Weights of a small mixture-of-experts language model, trained from scratch on English Wikipedia.
Size: vocabulary 8192, 7.8M parameters.
Experts: 32 SwiGLU neurons an expert, 6 picks a token.
Training: a variant of Muon for the experts, 248M tokens, 7554 steps.
Below are experts of layer 3 (counted from 0) of a mixture-of-experts language model. Rows are named router (the router's row for the expert), gate (a neuron's input weights, with its number), up (a neuron's input weights, with its number) and show model dimensions 0-127. Each number is 128 + 32 x the weight over its row's rms, rounded and kept within 0 to 255. Numbers have three digits each.
After each expert's rows: "mostly gets" lists some tokens that are sent to it at least half of the time. This comes from a sample of Wikipedia text that the model never trained on.

# expert 39
router:115128131128147129115150119252112095122137124150128128159136171159116136187150111106079085114137172159123152162072139159161100140163089067115062132137178159145164159170136165139196148132162080080141155148078150149149130139131140125177088137104128149135124081123122142152139114139117140120206131102129138075151139202131105130097153103128137076198171119178110155192082164139112119086097
gate0:135074176122094165124164104138083114068153135203141187145151166140080161112137147139121118076159168169180118122121145154132145094120146125081075096113175080105122105169075116142181134074167076071133110146146123122122076058146140132167110111208127137103121087101129149194114077107109133138125158144126209142123174107134118144117122114134121113146153150142110064104185098148086123094099
up0:205133147127152123135084128060121143157132089079114103132181144138210104166132091087147161156156148066136177136149157127118093158162142128106129111117153141128096114100192165145082141158100136090143165070120110162155094122147167167081126110064147145118123184154148113085139139123111153181095102178119133096104124150184105112206127082105149149075144104104197123094156138167088162135173
mostly gets: "le", "ti", "end", "li", "ent", "ul"

# expert 31
router:115184140107102047096169097150085100167107124152193185168141151167104091128152116096102101108178146153083154162109104158152100093133118093153104162108145170171189177165148141102141167118150087109165162174103158129162157163157156172144106143076118164149132119153101143166119108166111162108173170086075161095165151132175099091117098095090169101160164094124104157147097152155095090093091
gate0:089202112179153163174120098119121146103122199122099180150125177101069146170196106099096121131138125147126118140117152100144156085176126148120115158131128154214221144129138108126115136095106160100090145140078177118122118153189157163160087097114133138105113122155146143201088135127125128143126106118112155120149178154094077155098146127095160187156193075086119141157136129114131079080162
up0:159173151152086107160150138141105110137169127131096160181113118086131081142109099165141150125141118107103087108090064148149092161095100154092090101119143140081060134166131183097179082101139085118153190119133128148092175081117083123058118102137168129082107160143177123124096131180130149123086111150109065135144149152141141124172181101059171129129107106179176140145171134086112167189082
mostly gets: "New ", "United ", "ical ", "May ", "National ", "American "

# expert 22
router:118160168143085112120162107135114110147096101207185195152162160169084090150183085100090123097145150147095151191083098165172126125152126106147084134141164170153121173162145131123113155126158088110161157187091156105175157170164144143161112098133089158170161093136115174160150110156103153094137119081103154119143156181141104094066115106124115105179163065138092158169090127149076094100129
gate0:136122176067043152130087119094081183157119074096202092130143120110086055167116125124110122117182152124139175085079150115160105085143108133169182137100079074162057134145123157128121186115125110149125108141154093111128091168132108152115107094166135112099100122136116164144155131140121128142160132142098114092105080079093157139132098147062120123120106107147113071169162113138093073047118
up0:135109124127081186093152037109122101119104122182089108089095148127125133165135160178164120103152136155117132145145117160116142102162172203174176127163116114179184076140174161146108128147167097113130064068128099103116139132057154157131136132155112105145149169120111111146138156205163120104173093165102168059143086115142161124107131140111148123144122046151185094134151130103136084140078
mostly gets: "(", ".", "-", ",", ")", ":"

# expert 43
router:124190149111112110105171094153107109171086101157150149132186128170112086149178100104117095114160146140059174201082111161161101118122097107153102138116166156157136159177173152161168161087159086094172147158101160109160151167165156159131094154100106173155163087170107164149147095157093149085140157093103176112150157161146098128101156098112171103147140090139080169165095168148073088096096
gate5:106150116166163125116153158132141127127125124212144134137137120154167119136118139178115126158136125078152152165130046141104067104089121081089148157107164096142208202172161206188156090181109182137083134120101164122185175179141132121116137144087082129144134121142081136134101154161137095138123120117139109111083113117073147154157161118091169144158163113149142137195106199163151117136096
up5:128131108104136099131163102148121143143130130129184100101137139170151127179110158146087133083142096143046168189153106116128103161106155104168148062088071113141114158146200077142199140134130139131105078108125116115119137058120101174072145108145205116119093100139112206141073133088114129119077106115073087140176142073139123132153106125179180119137110163110129112131100165193119157162144
mostly gets: "\" ", "? ", "0 ", "—; ", "', ", "— "

# expert 2
router:120151139092112101106177095154094091166097099148127177167176129148095077134176092102099107113170146150084159178090099167177100125170099110144085153122170161160128149178146151114134177111170092091160179165087182121151144175166147150159085129091145176151166116176097162165141107156096159095157127108104155094170160154157094113084128095108159085136155110162075166152095163158088085099097
gate0:133157154185118144133154146135120124179110091119111167142175103148151123157148092054159075093127142104129103133102116091090129098140164185092114159098105110141144167180119184119100203143106087164165158180113138178130141126111149128138080117154067125136134047094110116089152115100028159161113125170059159106112176095111086152134137142131165132119140117111119158140164197154103089073128
up0:128129138111098182115109154153109143147174109119127108104164120125107069191137087109138084086089096135109105160062095063072122149122074122123142080097094143135086164186074123149108125103039092110088102125102099126132159144110157156080127123069136174103137098127131093092119074097119144144178093133115118147113165107132131144191062123121150125083123209147167113141096085150125184169157
mostly gets: "195", "N ", "C ", "L ", "30", "R "

# expert 30
router:148141220057058108079155118126068102139076109128115162130188140150087101137159077104127099118139149141116128139112115156146117090140118161142108164042136150148162131154143173081113133092161113116159159155120140129160147178165143217149117196106131130126186102157113207153177105150112154113122126113080152133143167154140110079118173115073170141160159124106097139144132164138077119099113
gate0:113120142118083107111121163131130135075111074133082150160195178108087114161158084136142106165152158161138093160080113113100158068102112134144152088166070096058104111187156165108181122154208165096111118124163116162096101130120124094132146046101170115101103100109130128129094148105184121134134153101161171136145134172130136109118161152107135081170100114165136118178153138124074180195076
up0:139080132142135106091163180094118169074109080163107143157108155157140120085138103092093138143136151137035079156141151153079076105117085135124106118123131156135088099095083145119135140151105146107191141137110137161123180139196046165154154084118130176154085151138165124145124095141178146150087074143072157168127063136054141108090095142103112137103111173168138123101124134191112110163156
mostly gets: "was ", "which ", "with ", "been ", "were ", "), "

# expert 41
router:075191113073106094125158129155094115140100139146182217147112138146083082143135142102119121140187134132095124186113120153145100133131124043147113132100147146165163184165116163106167159168150119095186181185091174164169151152156148177181112156120085153173143137175103136159109147180130138094171173113097159088161117118143085089137140088093154120134140077115072141127128139140137088103103
gate1:126151148144091146153116200129134164141110129120163155187064138114113136135085147083138128094151135161154075068156166153178063071113150121131110116105186124096132135159075134078134157142168118134140106154064169191122142128120141157089075102170124190142144141168140132158153171094155130147144114075121127071153131121106133116162104119008130137118114111125136123067119136121210123157098
up1:158109153094140124105128115108105102136134097100100118123039225084143152183174132110147097044093195140136103094119145143126126164147119198084107155155141118077124145112141124167101093134140139151067131108151075135129154167111104089103188164116189057129134145152102141165180108125166107081107096133122084148125115087155128115061113124107089104105148138179158157146139092167098108138090
mostly gets: "o ", "i ", "ia ", "k ", "en ", "u "

# expert 7
router:069133128129137146107142083202123088146135103188135126160130203171100140215159136112083106087160164164113162141095101139147094119167087065143089121137168159141165158145139167123224137115125110080159134156097139152159124155158130169160063154129115128164120099116108159161122115146103136079129142095117136077180131181133109132087144099119121107184133061163109146169078161167125118123089
gate1:139126157110135146106164062151143120152124149113149102129138165116085142141162102068108126153113116136084100094164073109144115114102067163096134120140113172101109079148046101109155113137119145136121132141097135136165102187141113121080152074161151145073166120128144208121125084106131120153094097208193082228163132151178106135115123134107114097083166141122191175136131137130053144128160
up1:173155153137215143106107175164105112133148115126114116118160139181090147153110139129159141107085165206130091169142138159136105158097161124091172126131121100114100158150152119135125068138075132176150148128188031132159091147096141193149102160118106122123097107160082122147110094162139125082143087168139143078085170112094109086113179126129093145149105060198136087090155131116093161131179
mostly gets: "k", "al", "p", "an", "ar", "on"

# expert 8
router:102172161107101095100160092165095085165104095155139165159179147165093082156166087100100092113165146165090167161082105162167095100156098107161104164119169166179147155164159164131139162110162089087165158170078166143156159170160151157153090146099119162154155103154103165154155093158094148088146139094104165108165157154157098098088135096093160086149161106145094171165097157173099088092100
gate0:125141191081121098114165105158161119158124141067080155166139105151176108155104074137095080119084171170143167107126076138155140094173133151108103153173112127127150199176189131083063174174162089138121140140106155157129109170135169133115124125116135168100104086146100169098191110144120174092115113104106162198205130111148095087158105136159129086149154153107177128138130160131088147096084
up0:137134072112159144096183100103144112135059140108133170054125069129146140148121119114173141150080165134099158125102121148055111118151179165166045076062138139151133114075143127121207093162073143156123135180106112106101136173095160171115127145064096121118128130188090096154148152159096112177129150148116118133171092141141135121100161133196126123131089099138153116109116125058112149096099
mostly gets: "201", "196", "part ", "ity", "much ", "century"

# expert 28
router:128158138091102075084152070169117086181066103154135154187167159156121080135177095097101101082163149160104187172074124156162098116149114122136108159124161160156143152177147143115131167101155078082164170157083142134152127180148166149131104138093119176127135093164115164147122090150100155098159114094087168095143170164172111100068126106116146073149159114156097161172076149144105098091105
gate5:115146157102078120071136078120134158160121128122133097130151128152182145122144118127118084118164132108111136111096178173122121108136192110125152175188117139165130106097091120123081127094162035090149139159134129157179103170136117165125117086190116104093120147148110150109152059128106146110137136141082155086105143115099103072140129094092107077073154200044114085176116140072100082094187
up5:144079137132197128097155157177127093126103108118202118148168122131098093128133152131150124147120102175109127179163131114114121122116052113112118133096075146097113192127128200093163099151200168221170126168090129203122167106158149164125129128135128095136140129099137148132077131044146136127145138115174107096104147170151136078142047159121100095154127164132162118096058126120132131144135
mostly gets: "201", "202", "200", "1", "199", "198"

# expert 29
router:136156131124116084094164085111115126157110114169161140108180179124129095162164105089150078121152149157074148177094112197151112147126096119174136170142175176152112150167172164174139160050164094103186165121082160136171142149154161140117099160102124157204116115193064144166131091165124130113135110112095180153131153188119099104111084086113146116130146084117090148127085154160090106093119
gate5:171112129155081106046130120163064159116136131134173126072121116060157102135127186104115119148119166160155191199138107085184091093095120188127058157121170149148156112120124133124112110127100135178101079157066118147091170089156155127118154186161148157078139068129137140105150138164132146142091148164126109172156098154125118185104157186178092122112164069109109133124135128136123119142093
up5:107130185131103098067111134143099140140114116131205109141163107069107175117124143137100119138174111092163108104106147120075076120143114126064154170171116104070091159194079170084084123185139097178157128121102122114088114122189116151116106104165153147125112072102120194103193129114149153184118100126157105193075140129166086148166110197114144140121102097121113130154107110155082108146161
mostly gets: "| ", "/ ", "; ", "= ", "=== ", "−"

# expert 45
router:105159114081105079080166072163108090176076122149171151157162152165105087138174095088097093087173130176080176163083124158161107117143106123149116168132161153164144162158168160124128165092170086091170179158101160127167154160154155144141090137098121157136145082133124171154139091153076150095138111094110158103151164169165121099068146103118151065144155116154100155162085157161090084096113
gate0:124186153145123113053119118134111107180176067114168145132165106108070110154183117085100106087175142177142125125107115141109161106185121112131101203174105116110091149156147123136123199133151096079158135132120152199125136158145126116123125148105185116133110095146170128070147144130075172121168145140120120180127212132164116091103149173127173125142117099100132094103061075174109176100150
up0:169081135135152131130133196114147142140079126140094150186106044128155111104128182122118049172135128109138129095155098121083139088124099119151150164137106177135094117118178204140175107115138137162103149140126086149148182149205117145146107121139082160145131127075138150208112143076100093120109108086078138110137116126074079129122145083137145177085093145129135137050111119118113082086177
mostly gets: "6", "201", "9", "5", "2", "3"

# expert 17
router:066157163095098142112134095170114104146115083120129145198132171149083128208141063104093098128142155169110200152082089126159100108130100116136105143120195135128136142156130156150186148078153099116142141167116164147148135156151143152204044159131108142179126114123101151140134096164111125092126079111127131059160141178163108137088164112100156108168163102125100164187079182159120122111112
gate1:155159145114090125101134140091102136138144111068106152074178086115064142159098156124130153149121115137152087136094133131106130093184091181111089133110083108091141101115098191072111163079065112141115142148169096120130153180095154148135125138175126077134104145150081133135157137125123112152198162164149154171165147093164141123207102113094184216113127092167143165113180108178076140160125
up1:173120130156178121139075152164149070125114160128143123136115136137161131103118146180198146068083127144098138113167191084175090166100062099127163140109136104147152160054127142079104117156143157142196183170105127116112139122083120166102150145131077151087121146187158113114136154097135119122157117098121158130185179069072125127138073113110108140110057125123089150121180108138142143098054
mostly gets: "es", "e", "i", "al", "n", "a"

# expert 0
router:115176152109109126123165107147072087144125114132123180148145140169091098161142127072106104107178173149116131173097114151145090127176120093143098125095136138174175189148143180098178173136149115079191169196109166166152155167157165211173094145103092157186132105181088139168146140166101108090162143111102159122176155124155103102127128105108174127145160082158072154141127135162096101110109
gate0:124088077119170135137166126150136103107123131131060144104145150139160117103108141156072121073128189184120083143147153085114157141161105155158100113092125116155150103050115074125174114157148138078148123130127109099157083159143144124154165150127154125158091116107044140190087150082132133103146190152183127134142120174155089136154064113133094113054197133162068131105074105119094159143086
up0:128115197145138104207163130141197141122132099120193127101063158064176136112141150109102133108160106073117112131161124122127144165153085116138155162101100189130187151140176159119071123050086097146111072109158153150140151143111089100092126151170165127164088167130150085097168096133098114134105067106166110099159172144139081127101069125147122081125136154184142118163080135100120124098116
mostly gets: "o ", "e ", "ers ", "er ", "en ", "ation "

# expert 4
router:079154235124085085047134116130094106183057094153141124187156143137055099131151115110110103113151172140114139150100096141142107109124120108150127157085143152133160172130140143102139179116139118112156143161111140181155151149134152117118120161079163143145219080158078158151209094138101176117160110102115164119168136135132120042107111084109139108143170107148097151163124132143110095136120
gate0:124083125158082108120124115117180142148142160142084090066145116071120126138158133110106143084118111123063095151121135106142113128147070134182103142158125135114097070110145194127187177096176114072110128079102109144145225167086102114120118176117153201115177166141108122159206092179105066116170140110162103111115153127111091140114150146137111151109099152107124189129164137144154162122188
up0:112169063155139149157130113117060149082072158137138142159129113088171108099128154147172153127164093117175104179104082129185166176116104134176046150121116125197104134083169142128135148159139189182175117180112140088103098075176065152126128121168106115115094155111103146153097126191094096112178124112067116115137128063131105159105126125107126141156086169087140127114130165146162097130114
mostly gets: "\n", "The ", "the ", "==", "\n\n", "their "